From a checkpoint of a small mixture-of-experts model trained on Wikipedia: 8 layers, 21.3M parameters.
Below are experts of layer 2 (counted from 0) of a mixture-of-experts language model. Rows are named router (the router's row for the expert), gate (a neuron's input weights, with its number), up (a neuron's input weights, with its number), down (a neuron's output weights, with its number) and show model dimensions 0-127. Each number is 50 + 15 x the weight over its row's rms, rounded and kept within 0 to 99.
Before each expert's rows: a language model's description of what the expert responds to; "comes after" lists some tokens at least twice as common just before its tokens as in all text. This comes from a sample of Wikipedia text that the model never trained on. Tokens count by the router's weight.

# expert 53
Description: Pipe characters marking wikitable cells and row starts, sometimes fused with the next letter, plus line breaks after table rows or titles.
comes after: "\n", "\"", " | —", "an", "%", "| Party"
router:61 30 58 74 68 30 65 35 41 33 69 46 50 61 49 48 89 33 52 45 55 47 60 43 55 44 89 58 47 67 72 47 24 70 34 65 68 60 42 44 64 66 51 60 34 54 54 39 49 62 90 16 47 55 80 38 50 18 38 63 55 68 62 39 42 22 61 31 53 37 23 63 62 41 63 53 43 20 64 64 52 52 71 60 33 43 31 52 43 44 59 27 53 47 59 48 57 48 41 49 45 52 46 52 74 60 54 58 34 18 64 47 35 46 54 22 40 46 48 49 66 30 70 20 47 41 47 71
gate5:44 58 48 49 49 48 11 59 41 41 78 73 43 37 53 36 46 50 42 65 59 49 42 69 50 62 26 18 54 36 30 55 69 67 49 31 51 28 37 60 27 61 39 44 48 58 25 45 49 41 29 51 58 50 12 62 48 49 61 35 48 32 81 56 38 65 69 58 52 42 81 50 47 57 51 43 27 45 57 68 32 34 55 67 49 26 28 62 42 80 67 49 62 66 62 61 38 38 51 52 70 37 56 66 61 61 24 16 17 64 41 62 66 49 58 80 38 63 57 73 63 45 32 68 51 64 36 49
up5:62 60 43 76 54 57 34 39 36 91 59 40 47 53 32 47 53 47 48 43 25 46 56 42 82 68 57 43 49 54 62 60 62 39 66 56 54 20 54 39 47 42 48 72 20 58 44 38 36 57 32 45 47 62 74 34 52 42 44 60 38 11 35 95 65 41 33 66 57 50 42 61 32 67 65 65 41 68 58 34 54 64 34 44 45 19 71 48 44 57 50 66 49 48 24 55 47 30 46 48 64 10 56 23 38 65 61 44 48 49 60 25 70 57 52 62 53 48 63 32 77 49 29 53 81 59 47 53
down5:55 59 30 60 44 45 30 45 33 66 70 48 62 44 41 51 61 38 69 28 54 38 34 19 45 33 71 37 59 41 51 26 42 41 42 74 59 30 53 44 49 39 72 35 37 55 75 33 46 62 18 20 61 50 57 35 27 23 58 69 55 35 49 72 70 41 35 58 69 41 39 36 52 59 24 76 62 35 54 48 59 35 32 70 59 50 57 46 40 78 31 32 61 56 61 59 69 41 50 50 90 50 60 47 35 40 60 43 57 36 53 27 51 30 28 46 25 55 42 29 76 35 30 63 72 45 40 52

# expert 6
Description: Line breaks ending table rows and list items, especially in sports standings, election results and taxonomy or infobox lists.
comes after: " |", "\n", ")", " |  |", "==", "==="
router:54 54 57 33 17 44 19 39 51 44 46 55 65 41 53 47 59 34 72 34 32 44 58 64 16 36 66 78 58 37 27 36 38 41 56 58 63 34 55 50 59 56 40 37 46 53 49 22 55 40 61 45 53 40 71 19 46 64 52 82 65 31 36 30 35 51 80 62 68 70 60 51 44 60 54 50 49 38 68 47 40 49 63 26 38 13 35 32 74 68 44 18 75 42 57 22 51 22 46 57 23 72 59 42 48 58 57 51 52 59 74 49 55 58 49 45 67 39 37 46 39 39 81 64 41 32 45 52
gate1:65 46 65 49 48 27 27 49 54 60 74 46 16 61 73 28 52 84 43 72 54 23 48 55 45 52 81 52 46 37 38 51 35 78 61 31 62 54 62 77 80 54 64 59 72 44 42 41 58 25 78 93 29 45 51 53 74 51 30 45 40 63 48 54 43 42 45 48 56 43 49 35 52 39 69 43 63 65 56 43 53 33 51 30 40 36 37 75 72 50 51 15 52 57 59 47 48 42 41 53 41 69 41 67 25 33 41 57 63 39 37 56 55 49 67 50 37 49 76 37 60 44 58 76 42 22 53 68
up1:42 37 57 54 53 44 50 38 39 59 56 56 50 54 57 44 61 48 38 99 70 58 54 47 42 41 47 53 67 61 53 29 65 38 65 57 54 53 46 64 68 57 33 29 58 51 43 57 67 77 34 54 47 44 12 50 61 55 33 40 58 67 67 43 51 40 45 49 61 44 64 55 82 37 36 46 33 63 46 87 71 31 62 62 55 57 51 38 52 32 36 71 73 49 75 42 72 56 41 25 57 73 62 18 37 17 16 45 63 55 39 52 47 83 26 44 38 56 52 51 59 37 58 28 73 27 54 79
down1:43 51 25 55 90 51 30 71 65 66 58 74 48 68 50 39 45 37 65 52 51 45 46 54 21 30 57 62 68 34 56 54 58 63 74 54 62 54 88 56 75 54 82 26 63 31 47 38 59 37 46 17 61 66 54 54 43 77 26 61 32 38 65 66 54 59 35 50 77 26 50 44 69 31 46 69 51 68 36 26 43 43 65 50 48 55 57 52 41 61 47 31 73 50 54 47 43 60 38 37 61 68 38 48 51 57 37 63 53 72 62 78 76 30 50 64 45 68 50 64 58 54 67 29 81 35 47 49

# expert 0
Description: Word-initial fragments like act, sh, tr, com, g, and cells opening quoted song titles or track numbers in film and album tables.
comes after: "| ", " s", "|", "-", ",", " \""
router:43 70 70 61 22 65 49 32 56 46 44 32 57 31 35 71 39 17 76 41 67 24 50 52 72 48 42 49 38 37 40 55 53 26 27 64 49 35 56 54 33 38 37 54 56 56 74 44 46 72 27 81 55 46 60 46 48 51 61 49 56 40 47 45 61 23 44 50 19 65 53 59 52 51 46 78 39 81 53 54 47 77 68 68 52 38 81 34 44 27 35 43 49 32 57 59 35 30 60 60 36 37 25 56 41 37 74 32 66 49 46 44 45 53 42 44 39 78 78 13 66 70 47 61 52 52 32 42
gate0:73 46 59 60 26 48 57 61 48 45 36 31 33 47 47 62 69 26 51 57 60 41 59 48 35 55 60 17 16 45 24 71 36 48 21 56 67 53 36 69 39 33 29 30 66 53 54 34 22 29 32 59 53 27 56 49 44 95 47 27 51 35 55 43 58 58 80 51 53 37 30 47 34 42 68 47 58 63 61 69 62 38 54 45 51 32 37 46 56 66 59 41 29 65 59 51 49 76 29 88 58 42 60 73 61 42 29 79 24 65 46 47 44 46 71 41 64 51 50 63 60 37 56 37 43 54 48 30
up0:48 99 59 58 32 48 34 42 45 24 52 55 33 42 62 64 09 59 49 51 72 62 40 98 65 52 64 27 37 46 56 56 37 55 62 55 44 50 49 48 46 67 50 64 62 65 50 35 53 54 44 35 59 29 58 33 49 56 31 34 67 37 28 19 42 40 62 58 34 42 22 39 65 33 45 37 83 55 66 53 55 21 44 63 68 38 77 42 55 33 34 52 35 47 39 63 71 62 51 32 45 31 59 69 62 69 59 59 39 65 63 63 54 43 52 40 42 46 55 74 74 65 35 42 34 46 54 58
down0:61 56 61 17 57 55 36 57 63 47 44 27 61 42 44 67 68 31 56 55 43 68 51 41 50 55 47 41 73 34 48 48 22 59 65 66 58 43 66 42 61 67 58 28 44 61 55 54 67 32 62 15 60 45 36 58 55 49 80 34 35 56 45 46 05 73 44 38 66 65 37 64 52 26 28 60 47 57 55 37 39 57 24 35 70 43 76 42 24 42 39 40 53 50 07 48 71 56 37 41 37 31 76 50 23 64 31 34 47 45 72 43 34 35 24 63 43 39 50 57 59 52 33 40 43 61 77 45